From a checkpoint of a small mixture-of-experts model trained on Wikipedia.
Size: 18 layers, 54.4M parameters.
Experts: 32 GELU neurons an expert, 8 picks a token.
Below are experts of layer 10 (counted from 0) of a mixture-of-experts language model. Rows are named router (the router's row for the expert), up (a neuron's input weights, with its number), down (a neuron's output weights, with its number) and show model dimensions 0-159. Each number is 500 + 40 x the weight over its row's rms, rounded and kept within 0 to 999. Numbers have three digits each.
After each expert's rows: a language model's description of what the expert responds to; "comes before" lists some tokens at least twice as common just after its tokens as in all text. This comes from a sample of Wikipedia text that the model never trained on. Tokens count by the router's weight.

# expert 13
router:505535505545517479553529497482544546485504485450528548560412516515550457523548451558491394510489503533458508497487456519448531490436575489509481537483525481528548507514515505546507488477554494531548561540489474577458527432480466461449562568489512443450474493488498461447478421484568486512587576447439531481472507524558600480453474437560486500488542527544578580480504567452539496459447473517472524512459482481530496539539497472512447521535476464480559524480486519413487505561490506
up0:523549473595443568484509435501533467489475542526531473451462504590612453557480421432475450470479499473469453573512492503526547443533490430452465459538460483538506464474496535549504566474503524550487504519531492456503570520519470512483558534449465483536574527505570420549503480487504543454520539459454448478547528476501540526546434454472491492516471491505465534437456500502536443464465509413539528525526536490521543485546525481497495490492473454533447436530478525447417551475502553
down0:526503497452545556506613516501453488582449519441514503472514442499529469450460557482473470494568464446546533508510486586529483462558521420508492491544439536486541465540516503546452519527570420517466566536488460517550501465446478537544469526539507534567505478564498496454539496536525466486510403469574538491458552500528526583505520461501518494514553487480432468540509504513492536519501479519493574495539549517497544489504557519471506532370436500466465426483481472514512563446537497
Full stops and other end punctuation closing sentences or quotes, such as ." and )., plus dots inside initials and decimals in tables.
comes before: "\n", " The", " In", " He", " It", " This"

# expert 5
router:527430536556550449475525407506475453517525493484497448554506552551468497558481479499426461547494536528563460502553423438498497515508461538554564471440531465491446528520555500508486488489547513553499536553517528453442514480455477495487457428516506497457497523445495457417572554527545541546468472471461521434485488538481476528446522578496555515552554520515577540385516430503525467538487522533534519477488430468484509445483567508501482524474434526498543511553517506463466462475416491
up1:513478471494493494576498489530514533490495506589581484446524472523506464563552483495551494509442539562510497540515482445590501508527566521516448448547438515516490502506507472418441523547470505532502389528414511513538521408532479494503563471511536437527513509490497502459505513549439539550496475474496440468546505492503405537484552455508479482466453494532596482484471543498505477459478447411548516463518449548417551492451460471518549529514428482513518547472523562421523517488503471
down1:542509481539541519513519532392470546463470458494473472550517488554517565440496525554517541515518485557508469571531464504579518508446509521397434558494468485502518403510484497469514537480506476434547460426511492501502499581570466531447530525576485470564479504507479519526441538493522566493522476518400512510482451503443568523493514492485478472463596485494458494437543531535521487497531417532498528441598495504447491476553526485467569505527468481439504441470475502523539489548465515
Digits inside model designations, codes, vote counts and table figures, plus spelled-out numbers, such as C-130, RS-68, nine.
comes before: "0", "9", "8", "5", "7", "2"

# expert 56
router:507453483493489509461433442471556536461526506560476578506472474484520500474527526454474454498521463519545455544488532512479393566480495492419500502509461537492542474494428493496589491571505448365532519426490480508451464492570450486539509533511502479538474567576504512502523473475572436543520514536457554444537568438474547462499525506526474551494506515484543511447516515518503511484436539528507548528464505516532467514506447422512488579625503478573511483472517544500531499527507461
up0:521489502502428562503614474428528472489479488492545481565517486552558468538531470492507514528549460477470494522491441505457528531537477484484472528523523431473555434477496512595546493548504460471530517480459498581554546494520427483533517511438440557468446462465484521488487549429472493495491454569561466490436558501499528513543503582510481484595514494477523508484473547508499476447501438484480527499445507492469571455460507507415544484573526563441473555577493489567540464505512569
down0:493532473558502493526492527502511562540571529506446528520448484503442504580550549550505481516511433487473506483516520438499491451492551524567541529427532451482545530478563458485482510506520507560576481487475542466571439536470556473487500493508479488458508497493464517450513448554467419519484579467566482573545443520457537482380468514494560480532494491414468483554437554555519447487515542444460515447489556493470448505483523556536457519469457475579461506491492580474444448486489489
Punctuation and symbols in references and data, such as the period after page ranges, the comma before ISBN, degree marks in coordinates, percent signs.
comes before: " ", "\n", "N", "E", " +", "W"

# expert 55
router:459488442484456493453527452465537448448512508547479574495443503449530522506521544572560458555513591496530462435559476489456555497479479489472519517455463521562443512461452510407484466447447512569500439421478489515474477528486460470466516517513468602539445499463505525517423482482522516516501473443465428535469510504525498476494522471509459506487583505480475513450446564492507465579548507452439441491514487505539463582526442467523450524509529568469480435456508457497486491406521533
up1:495506445525490506589497491498510500620509493496561541477503443452436493488483556561495499487517499531512469534584426514448390556448503546586484550599517479473518506514470492509521487468519525472488529494524552494472482521583577492569485485457548562504479452510456515495456502498521515489482485531486455505520468466457507471572413467434490472521393569514494479540452498457465529445452466543482425508512450477553533504469519471475480447561525546514475518539466453560461465500494540
down1:538457563535477527460499541468440500544564478502557468500503543471487468515401436460567565472535529501564519547540525493504498472553476472495424502538500499487522607508428540510528466561515517503533488534497438541521441472493570467569548528586463448522444514515514493476504520472480521540495487492463485492567559482546507555581486515512548607476430472508445482551496476528413498523542468468549465549497468483580576501576497476489544548511511477468503494475539543540529456522496524
The word and after a comma or noun, and main verbs after a subject, such as was, is, were, has, but.
comes before: " a", " the", " also", " was", " been", " not"

# expert 17
router:481499445558469518544501467443513492450505461517477498506463471553455427518504537504539453450523474463485466520518521555571437537490513482400555565536468477482501453542481449466458471473414559528503458457474541517521513469441500512513544536559498485508542538536503470520568483605477522462550528562488451551567505509540511417579513484537489478483490553530534510538461497620512480490533513434487426550533490535526495450496544538445487483498546442584585525494506557521527457482501479
up2:524412465556537498508489507544477459515498517472474607498545464514577412536423525500507514490503425453491506506485505504524534504511603459507547525544467526558480565530469549547513482508436563514537529568491485457537524536471505487487594524438529505495510499540530495568561559436508544512546521507507493455446501485442479514571468490519517524461502518543537460428408511559458478494501516546536523501498462467453589471555533535462373505483461504490566509541526508472527513533530499
down2:477422511557468494482493486517521476607537443450493514482523558511481414446464503402546418545491525507536513510561475530478573485504483457461503369584508526458482490478491515498519563511551547573508403519481547488458492509502473471528545454448574507455454532491486516550527424458501559491523477505525462480493486515483459523539487534547483511468391544504508496494527539464538476493563531500476542492564544462545493446525443516553545512483467454522559489478539522527496515530571500
In, For, During and After opening sentences, and in or for after verbs, mostly in sports-season and career prose, such as "In its eighth season".
comes before: " the", " ", " a", "|", " his", " office"

# expert 4
router:507461542437467511518489547505431602472500448499533438476457580484509497458477562435535453466541482466578563527506542502577512469512459509462475512490452478416464488398523557450503536508484502560440466467494515461518522492535494504450466486450516500528450543526490504599507456451420506521572525468540499470490533465475460423441470564556524490495451495505551464589507543516462519495516520453511534414503582510519470530455470508506535485470512508491442543449527500481496506570467457
up0:583462499497450477478425497565550513525526547494541421577474566392468521543434500548520484524473501441504491496541552523512483438486468530562473501526447542508541566484490494455531509521485511533545531511506468475491464522524478581493488519529531549536556468531485532535531521456479500508456536529493411492425495506432506533513498508500454512462473405510513520495551417464477461500424494452456503478488544496518516536526537537502572519536491559507515470485505544433496445662537518
down0:512476493414570518502458542510421518455545468449482469480489471537492471523473519478553512590530508523562481498417536495536500567538498504494475508540546503505492488463518522457480536576470536505575506548491506533440516473504528530432521474483467475504477512580460431474506427482521509482505470503413524527468517528453487515516539491571472534540484529507425431511508492480514447574505523502658534635510548516501584483520474509535489453476529471483510525478511435426558527519512505
Past or present action verbs right after a subject pronoun or to in plot and career narratives, such as began, moved, heads.
comes before: " to", " the", " a", " in", " his", " that"

# expert 24
router:517440472502446543496542461547465571420425559464438532415513471493476492503477484536464525428470532514542547456592471539499504497521476474545529485490518468473554524505588498459493531494491501506526460540574454472530413470526453448580450481524549493456505571530489538460538442468550507475489459557480535473495467471486463536458444543499511532536494437476454478513604525532520548429521508580523520507431500489523495492459508468475463571482439535488489464573481432462470557499483493
up1:490559440543494552465460495463454513453478569506446496490533436472498518584551529559462531548457496536474492433607524503488494491535501571420515504497558554505529479592508497497560561455509506499467469463524550454524506497509419491553527445512522472527551530458591503496485569515571478552522516488477493457510544524496531506517514493524466492542545401456513533517501525523586463489476516460458567479492491487476529412517463500444473425501538581501497540500424528561507527509525563
down1:523477515519542467480492501454537493501514513459465517529482463485500483486508466508524493537517473522510431509499521546518525407529446547532519487505525499506554487447499472527467506485525493447419527485493476522569581502450551476582441473484503514481585459464516449459536577552441495434501571465471516496578556491520478546487517550527593531526442567498554519489496492509478452542488516488464401399596477425507481500488420475484505563517485500463530499498589597461488484476556565
Digits and month names in dates and tables, plus nouns following "on", as in "on top", "on his way", "on senior level".
comes before: " ", " |", " of", ",", ".", " February"

# expert 41
router:510503486541518538543477534452455537437562534562482568508547438462501499477508541451479432531520482512530559465546471454473448484492561503575435512525402438457479485536527485568493474469524503555539508537495461536437483501530509463455441531519515501541499537466501568475464492465478508432505484552498535529384489500495481573524546530540539505574501509439453474527476508501549487544549493470505547472591453449419525429496539544475505457491503470526533473549474533471464571562425540
up0:429508521495398492553491489503454524525486427457518593531470497547467477490564457515463495426514490449456558453548438474477514456545529542509542448428502504542502374534492594438511484445461484526480559534513524503499460505444422471485504597538530534511482459468512568522508485478529472545449466491511491496482550505511510495472529505512481497507480473526515511499462466504467524458519495563456481531531460452570494441453561461461584440473534519462490453507445469566570572514522493
down0:539451510531476502492569431456466537462446559547529473553482530444504552491499498494484521506474520503541509526509438506489497500480468465545494569604526474469494490591505392571552508516485436486479404512511483465502570487631518528530522466487521489550481508505492505500483520468524513502432514459447512428438481509431599452513508485546528476524499576516529489472515486474546495510531457427524503488496504504450535477546405512507450513485535515529441605476569482502534435513512525
Second and later digits of four-digit years in birth dates, graduation dates and release years, such as 1977, 1944–20, 2003.
comes before: "9", "8", "7", "6", "1", "0"

# expert 51
router:483436557520473524503523421505497521547530529533456503471457529511478434551540505554496539465508501497440502485434483496498472572525541496517471487547544502464554453534545500597519522547512568538466515510461405506460576499501532476523514529464555508511585547535524527443430572499509476434522471524489527515567569521521526582480520465367498605495532502435467567527460477490464489497513468518453485534508467529538471525521416533538464527493510526520528440503550470423511495515499451
up1:531489516491412492445476456497445526611539465510510537512477458543534422517534505550498479452509550467509502537412504497545445516462511519525559470494494445552497520465516433547537576513462517510474448484484466489496468512510472515531531420468517464534468539468546506534521479522486529482447530463610487494455596513491545457529519368466586501475496405465513496498473453554464428518526473523478490473503478528447517553495528596495466454493509555571552524535475505490523494504556493
down1:512506487512536415497471547522445505510580567486496492497535511540408493500544514484461448538418522536465477503560509468492489505507463511438548521526505485504505413510543456439522509499497496543531553552511517466470513473482533473502475499515440509467536518556474509442482496468495583510518464496441538543531539502593441445442495533503502524422510555537460549535396487506592484536546462409464523509536498556513435511564517521598502456456504452512526476500546512560496444595497452
Field labels at the start of infobox or list lines, usually followed by a colon, such as Born, Known for, Succeeded by, Species, Total.
comes before: ":", " |", "|", " by", " career", " information"

# expert 35
router:499394546520540488481533505507489479464502529590443429489521552501570472472543507511525482457520442485421501553444511558571533546442498521499431547547504510528476490460512511557542463478419492507455499475548531563448532554528540493456557483477464484445566569484505526502486534442439480446523582481480517500484536508525541513520454505508496488556559558468557452546525458496467440491489505558458477537470515546547527487480548605467464505495518524571522560474524509491564480405480502
up0:450460503495577432527496486518512507528566477427431541465486496501478505511458496541490474544494467493459526481486494508424509550538576482495444571516501499448527507487461524475502537410516457455515454475443443551523540467445499501510497498458484451522454555498503462556445525543485477435514523503549409512539507509510470452561514491481445481604545433458594485509538484540448528480450508427435489458531435517445462530457524438444527453590507502490415476506503437509510453497465539
down0:465423526483523522477545547535568496502497460496510569521479562477506458530529530526500530521421488559514406568540500486502492481439583517504433485488563509546515505545461494519565508472507482489481478473496531521515446512526562458561460512528485511514499428496571554527460515437500460535381481503502464561468531529559635529481488497522536463540480450441520468509497564503476511519487568480530502404485429496581452490563504516496495552530530525516477500531578480514567541483535483
Award words and results in award lists and honors sections, such as Won, Nominated, received, awarded, Preceded by.
comes before: " |", " the", " by", "==", ":", " in"

# expert 36
router:527487519542449547510498501519514508498548547515479480482533463552450467484510514587534424505512430457590497502539528489520564537509453538534451541456486461481434434489448436410511486495403519539515544467458559512492510518485517500538549512528544481507509500469429551521568572502545545502444480455460531470519494522466504435503468545565504529552462481458563486480530461461538472513489417498480494501509548449515472521546391531550483489432518405599525555514480523505551483524503460
up2:467425541470522556505472473500495491479441514493496516547550460521530489524438457503483493537549488463543487435477485425579561555510527473451561475470506535508400570526510468501442515484517488515456437538520491487583489478525484580453501497539587482465545428530511504533578589509427516580467479468512507546533442541527530432502460478537496475493469484479518441478419537498543467549487552490488534520506565532442524469518534551478573542497506452494467470419465484523469578483535505
down2:466449521556485520511571473524460571536486568495494548497515530509536468480538507481437510541499432500513507551521508464487485478570545518495541454444494460495464493490530518471528405514477483469528470438443513420455507483541494500508463477434505443525465541431460444493483475487503543502472526507556549360503548512437453473491463503563503505543501517585515459530477471414473480429484485549458446503556489494468487557469495454487440545428525610510591452480476518504491446539471511
Prepositions introducing place or time, mostly in, on, at, during, as in "born in Wigan", "in 1918".
comes before: " the", " ", " a", " his", " this", " November"

# expert 12
router:516542530471544451494462489499547521438505537530483433479481507407549495503524438524502562518495461483487458477469485544547527591494453481477551496513478455525447476565565560498555604532488500517487470532517491435426511551562485492436547491548465457447576465542513534466540489483497435484499419512470514515545564451441484504503509512533452464466499497511576533535493480540536513513476507488460559420412415549511501507462532477566431479458478495452447537487518474493527494563423509
up0:522501518519494534466498528473518518498428399516455495526534459446528540536579488505542434470524469490474502476545508487547418516537463496472509515449518515526459451493509461457477538556465482441525518443432514512574498503485499525483619566494482459546520560469619494527493463563544557478493446427463477505526476525528464505527477401517502525521536465520463524475487555505507535532585467397495510529532476525468513459525516502564547500546504559474438483539506541490435414505520563
down0:466416493486497421395507450444413455490493506457521478533477540478472477497529617489511492519498493400440462400514528514534500465554462503544461481494443494503526439509510552472439518495449513515525526440518445507502440491540501509522536445479558573529463495553458542602452516449489508549514459533457444499513528552505538503447474463485480544455501518513432445500535474513482432449487461539560520490589484518529550515520522528493514541523542497472452487464450544527515462571501491
Plural nouns and plural suffixes, often after numbers or "other", such as players, appearances, teams, members, militants.
comes before: ",", ".", " of", " and", " in", " were"

# expert 53
router:549526513519449549448565558441485534497524466459553554475482548482479492476517553574499466519452534464433556553489561528492512560506544516550487491501527449479482595567413529529465462496506525483438466484531508461521502440576557515483518511562413433560447482476481532443462473490499481493547552484488432476550477522477491492537518509501558531542549543463534504489450493471475497463456521450460644534499506511524495487468425517445505493563449492514558464472452439494532482536463480
up13:554502464395549526449545484459493544459430490489543574465472492510487502520451506555551532467492537527519487499473422505512515532529530538519456498503498548544487561545511440440529439564507450529517472500462487537518500504490487522474456482475504554502457520499511513533554512476534496551502467506476450486493440523462601542505568436448578569568504558498566450515472474564489484528585527496490496544496478468450563483478479501557470556511472493507572438546480382456505407474531453
down13:471508498433526587499471464482467505560555428489538558530501466515479463602496495531515496562492496444489485492519486488467573460563487499433548481541447414504516535528496502502498491526448491528459536496488508509438541517432454478470471513478501509388529568518371495496462493524517589481484534537486528580476630455501501456536529496527480516500457488496553506563474489494501434447494505572530515474529505528469487477498540579431445528457518513517493584470519515542521474526490454
University, College, School and place names in education contexts, such as University of California, Institute of Technology, graduated.
comes before: ",", " University", " of", " in", " and", " ("

# expert 32
router:517517538556425500441583580505496477541537562485443515518441504532469501500494492523455502525496542436536502447600602542503464520510561486566483529474500496534542477504519523517465451464495460465563518485488475530523537440499456550444573428498485519497504511552491473455521564459519479568488463557450465541502487532489548558493519489434418532448581541447535467495522485446513519473447544560463548500501516552458476555519480458437493491570437526451505477428487455493525542556500480
up0:539503452526501479484456504492466530543504477476516450468484487501482466506506544540462492471536493504476524445543472480505472557503534557536529509534512575507600512562498491531528483552496474455604523530503523488496534478480516565520564473463445543502484533438562501555455477452496577523526477464474532481516530483433513544491514401511421584518478458527476491480504520535517424548517497513442505505569430496437594536515571507442583528527472486540514420464514459546559446405433519
down0:470450485503540456492407419479478435506457504536485474532428539504534553496502464481502501491476466518492473556585513474548456482459506431538513412448538519502553508445475522468564446517503563459496506429459556477478517445403441629479508435495492490516462484501514556451523479535492524494520521471474567398457395504494436464531470495453557499547523570534454492482498477468460438456545547536509504470532458470556507487468517533503525487453515495460497481475468482518500506493565521
Byte fragments of Thai, Korean and Javanese script in tables, and digits and commas inside dates, catalogue numbers and citation lists.
comes before: " ", ".", " (", ";", ")", " \""

# expert 8
router:539502515562521435507486468487471474406524534501513482575510528495468539464544500448545497463488498583429502536507512500483441450481531422560417517532474480471407508515493523543517511480557519502497554450511569454548446523428556483417521423526440512528581529447502507487495424534527458546450450483474553507494476515579453455517506488575536437479543522503465488481553540533518489475455455481531473461479536488574495524525513479556507563568529492530564543534503476474529471457556469
up2:477527466522522478550538464454517492489502439408522557550480493460606490465513540443454556437494490493455415515425431477504527496476461521581489493562480465508524492477508513531609507474543485597464478523492497490493528432492544513470481494525455600518521551527499487479552545491494458447513570497500496519529474484415397494532511467450524512486499489491530440483456459504474456478586555505412452502517542540462593547480524485476477535491516512513468518509557532555496453507455473
down2:538506515469440478449484526543458470515490507515445519509497479465517578439438501473498551511474538474525548525489431507505448448507513459428498606540529510497532519392516557550444529477559515560458536475528547521604449453481520490496524489522466524470559490486531475461500445527578494446559420477566510507521564508445446584469503486469539495543531501481587582472491500504486494544517506478520502514473615563479577491511486492570516529524550494547518469521518487494480472563521488
Opening parentheses after a name or title, which open an abbreviation, year, unit conversion or note, as in Party (HDP), (1984), (22 m).
comes before: "1", "s", "2", "S", "born", "M"

# expert 10
router:572465586458504572443481552538528451507531439492477459423442487458430523501557526506455515533484451505520510494516473519514521466467598490447429451524467522509452504480481505507513469522521519412470468504497538519467541501579452466462530460468485522475472574514514520502452497485500568510435504537553492441546470457518555533582533559486487494618583523516490558398439475489502510468495467539546537480512565457478451527531541473455488522532483555475501569436494494534476515475470497
up0:493480479464512529532452445519457515458523508517530428488539535537501529509486538427461448428519425557484511574469531497549510483493489490478523546468483458573488494519517477492441583500464467545504451499447477454495570510522551505439419544526453464497497525399538500475510381535509495495495526514556413491481469422491433507530452470546475463535522469490523455444510491533435480544444434509523455426549456458500552492609524504450513563490465452507485578467494539496510478504500496
down0:538508521539518543553485532487490510509487549517428459602465457504498470528538513413491534484451465499531547565449518514496503554529509506567581508507540533487484509520487465501478554430553603497536550546528508395507548497478544476512488486523437461454511458454452480481516478521479509524488480552531528446575526535445446505475493526513424569512575540485566481535493441507550451472501475492498435503541497603507505480522450499533500473498449501538615412478457498518503539533447540
Endings of German, Dutch and Asian words (-ung, -ang, -ki) and organization nouns after a proper name, such as Museum, Council, Institute.
comes before: ",", " (", ".", ")", " of", "\""

# expert 1
router:492541483486536510524490508463522518487542463466488555429462491497431527468483502477502479425481431496500444480529478503485468447483484433473468508496502471448494430532530443467440548452431530517513490529531536447451435500533485572473505427542453521533392472587475596517495544506485597554519462488547449540525469474502513574529561492481519444434518556475564428446495457524518478570535442450474550526434528561455494521548529499530504517517531489465551530470471521479544433521493497
up0:417397520486539516509508509479492487463557488605466426529509525504514542464446430504483515462516462492472513452488515470520517551469524475486522382497585523450559508547477475484598509566556472491471433540528512483508459537514449451512524476487499527438498473467480548418517538506458476500529531484569504491468501487583521501505491496540474523515538546444498467439500532546518497482496554488487463436466549496538472541411412494544576461482539501529491487601501496421467507464491454
down0:533453493403556565471524515471479471471541539487513478556530509494450531504481486552470459463481532511580441578544567462410490572512478461489439433487457484449497524527480551546481610483493482531533483494519493540424480594512520531515455542480463537472568517543510456559519441429493458483408475479483438504566547473499510497498555500506489520551455517513413543508545514496453458517478501510544449564493489563454494502540503524510477468465436576537471466496517484511524500514428511
Commas after introductory phrases and subordinating words opening clauses, such as when, after, until, by, as, often after dates.
comes before: " the", " he", " ", ",", " a", " she"

# expert 27
router:484492494439491497523410494492548521475445474498453543553534529487532538506544568552553550575538543476534511466505512522465475462442446404576519509415467412483471494500539555480472482599511440589566517516486527502469502501519391479565501517508457480397410462499500495494473514429460517482574522489504477511499517513497505512472493512439460544522496488488529438533591496491500534495531459527504509473467460446454462492501488502511480490485452526490588565538515439555494472463483520
up2:472471510494454529533536461518474534434493516475486482552502447498538432533515533498597553537466460479457538529461518524515433456487466460491445496525475471575441458493468529474553480548530482484454527533493527494534562455582431519547486493459404522457535500517483518492476455468478453505591531456507434466458465469477530541544456423484455457626519497496546491489447481463527481465518458480466526454543483478491550497439488483444466473504531568531423479502510497528444531426405553
down2:449475515499504476543434556578462521449532529460462469486454491459523523534465547504478379493506504467598523457456431472433475478470545519505488542506538533494534459527515502570572466492442524456518543468489526470558529521432483469488494582535407443527506545518567571501461426453506476518424539507504468495539462559474524496484483389486496471484527548475546524535476492504510638525499452468483494522460506479506469532510536493462507554479510513507539471544464483485530518448444460
Surname pieces and common English surnames within people's names, such as K(ell), (all), Brown, Smith, Bell, often in tables or cast lists.
comes before: "\n", " |", ",", " (", "i", "en"

# expert 6
router:554535494521418509539523488514522464551495474493558537565438497539520436526519494520537518553422439524531475523502440540515548436487566423531541479474504449567512448549470525514492463450423508505498533509494534455429413416487502517440597483473577556512451526505518534477481520455496542471515523498499479505447461441513576466492439507519558438516459537453451496469506588545538488531454534564512485489526478521490479433486573480572499516516493540452468500524564508441482458524491471
up2:517450499543492463501495539498489514465468510598538512521550493471506445481508459493504460540489563512527430479503486542586471497524493467483487486487515574501564550516479442506504428505398498519499481523504500547446504466515557482456451452432576473481562517580495528443449572504489484570514492483459535451502488559515508484480564527472475483406460545566536501451509471501562412535501526500461511403461446494500547492526475485506572423489470442462408523556466453516487460554460501
down2:477435491492504466549545517444500479509508454513536478531496434503475482515473562507479476506513526556495506537486513566548517490431531449506514520474482526508471521477457482491475569476502551487450558504444460560460523515473538531414475465504554535527497448504497451534524389442523526485531517515518457497542410468390533498536463463560477513567447479451447504452523541513514548440533483479569515565506436543489437524558516549628501572488406532569521524493520544489494477464541487
Colons after labels in infobox-style lists, table pipes, leading hyphens and equals signs, e.g. "Type strain:", "Crew:", "| Beyond".
comes before: " ", " \"", " The", " A", " L", " C"

# expert 26
router:487530491487552466430513522473507449454463464562505462487574561526571538515517541522525448489511455471461486556503464526521541546517478464551507475467464463507520484504569460577504450440491561540515535489478474460514473514527491568458547482499450489507423454446499522476471504537521524531594608449507511482491491438553549566497500418472524519562544528484490519493490519498471492478504545497579559464551489480453523550522451515499545481522479390517503390462519510427503454423470436
up0:478480501558506504459494442511487549474455531496569505440467556566518470547527480445491503505530482422522581431482482499534420547493523457465467429500503452533536459517535469387474442529548518506477491459496487565559517473531558525519474472501445467465467557504522511484497458510478513485525543433499458464515501525507596499596509491422544463505430460486491465467483515480458456527509476426509553535498547514518486466521466505498617537437430500546537469526423522478479572499451547
down0:475507447541486437546472528556516455572553449518491545517447530501457551472452563471610497575521471567594507539506477520533501495463501489470503493548458536522454483465458520556516500489479497428491534537537495471455482529481490492566517516526511474461484539499589401554502551541423515549514509506528546459499515541435453453484490526495477467495485475471538516538430505462456478467511512531505527475591529495486452523521493465523574543451479550431456593537502490500453421404503478
Pipe separators in sports career-statistics and squad tables, such as Season | Club | League, plus biography openers like Early, graduated.
comes before: " ", " Team", " W", " Year", " Date", " Apps"

# expert 43
router:506482499516544528472524566478458577507498499540566419495461507557466549539539537483451503462517521438546549429475487477570529495480455473536482438498519498508447519513468512433469477430515484460520468589571583504511493409569509499551439554537478447555502514490538466467549505483470495450473545505511557478509487559545463516497482537561480454507595544484503521492413539515532501500512497452519495509476537527482530478607541500590490518485472518433449570477479460427539512494498566
up0:494483420509562546488558525474530490453447494402476521525436484575466485525453521456415514545543488469474514414488482523524509498487497461587471510451540541598540484505495520504508534525463497525523514530521490478506502445544457483597496564463477515545564441535504551550543528503531526504524478499553512514481483499532529501544465535470479444580555516506503443505482510540529520564494443428521448586489484473498548459534448551584486486512517424588511483501514511540481463439447580
down0:494489511528572479527432477542565533494505544508502508551412514491539527451579469453590514527506499474521451488498523464528515493432501575402523508452527439517515547517526529519541432498537449557542482480533492575511483528482524538526489506536454499459502475453540491499496456535519429558478533518508500562490477473408502566533574404511427524496511515405442505577440509567479475533509484573474522435562506494489444495482465496502482478467483540544468553467473507510547551525474428
First digit of multi-digit numbers in scores, tables, coordinates and years, such as 1 in 10, 2 in 22.
comes before: "0", "9", "8", "5", "4", "3"

# expert 58
router:476490448557467471451529513522474491439480445557522473547438554544441417526560531512518558488560517407500462517443458438580526537551485456474520444476429464474490484548535508562498509532455558451478555521504526515437554501517453491516498545511493494530512564467457448434468521537461467483518546535468517491474572448539520468526557472481538450491519520513470550472385441452484460448484495476516571459534524532495521480538465507517496531438581516505493485517521495519554522409568485
up12:431540468467516510518513532521476471425399425512492512472458476464566520501502457569541534558520443509538540442440499487457468484543567458482554448453515536486488509494526510510539563495461549529534493571489551509505544398460512485451447458563528484489540505474489504460519475530573502596482459522506566527501477556551487533482508529536561465470508485595462527514531527556528511480507543532433547429579455556505513500498498534453503520464541439488489554516520424576467538503493542
down12:533512444554471485484482534454524522490537551487495543534493462441483532508457487502527516509477487503487453553444481486490563444478522480508502456477522409445515464527482529538431485442504421515524525530516451512512512552489469561471508527471504495524535521612412447541400515468475465507456456549541494561492521468409491486486501493408479528489496514398490502423558522552430569513495457489518581437501510463526471508596459496539532531506459486474515514494592506576484510513538565
Line breaks, == heading markers, table pipes, list dashes and section or field names opening a line, such as Honours, See, Personal, Career.
comes before: "=", "==", "===", "|", "See", "Career"

# expert 14
router:520488529502554484445491525435503505471493458464608506530479517475442487519501519538510557533472507529473483525505558569546529499428510436560523410427539492456551536548535549509439503549527471444476529522479523547488496500448528425531502517559460453463513499507488562503457476582505532425506520569474494462510479421469416454515479460466440518551439502447548467563477462589533546454542525517474563525519465514421490512429482512530473495495446523503542476487534491517462479514499593
up2:464530503516529508532475502443460555512498506505482488511517461456521445536554555492505515525532546524547484460487563576472493462518503470496523535539491509513521519554476532496538609486486477518482362509478493479491457407549409485573572455555490431435507523509527543490471578460558485582541458485505472466436430485475486467497436463468524524515471449529609482458509478560499499525523498493468514514510403504503558536442483522523499547478493520516524448445420435515507553484525532
down2:486505596509549509550492546457485442488552429485554556527483464529558484453494514527510506529473474491522488481502503539494489395452501547573516497489492595502463452432513538486467514515514489523534490512484444523485463486463457489608367521521451548484431488523473510456465513479546429458417527518529465480468476480522516479506527448522477466447531490516504476476435536517456588469505491510510466531438496535545487485510460463529602497513496518524547598475550570516524590459519497
Suffix pieces that end English-style place names and surnames, such as -ford, -ington, -bury, Wethersfield, Canterbury, and common surnames like Smith.
comes before: ",", " |", "'", " (", " and", ";"

# expert 22
router:511568514498561451556491475446549520492582538452456550556506558565491494442496477556478483456487560451485498411493492499474533480484470531536464452515440567569546497486534430446469476464502483581584490452465441471497514460440444548573498552514521580509482451447486494489501483505528550533543555532464543432507504514503513526473430466548543586448534499563568494500518470528554517508527525487511469547501523547558506499496498482491513541487484502489569485551477499487564516552401489
up0:548509534515519523544527513511528445424486489511518514510545528468570518533507488578546413500468466587478461500494552458448516483575455498519491483530532432496492597446502517521542509523497559500511525492474492471512466505488493461429524487471491522482464554498474520525539507558612454551506501418452546464536572498513472503502569591544460474439499509489484503444469467510497409515496555596449543447558488483570456527464513569475539516493463440501456474485495502465416551543469470
down0:526493498495451492548511508496513560468491529491468537490468542576475531511494474467487450534524479462484430479508473530468502422490505481488459526435557531511489515533485452510574445536486502522511474536519506551462519514505452556574474540548508435538550487539481435456488468418439551498539611527417532482519465465569487477472441461467497505548479474500510477490490555478602582463530466466465490561500543521518389438484461381479479553537492517543476517438520484469584483516483530
Sentence-final periods before a line break or new sentence, and opening pieces of longer lowercase words such as tr(agedy), comp(romise), p.
comes before: "\n", " The", " He", " In", " It", "5"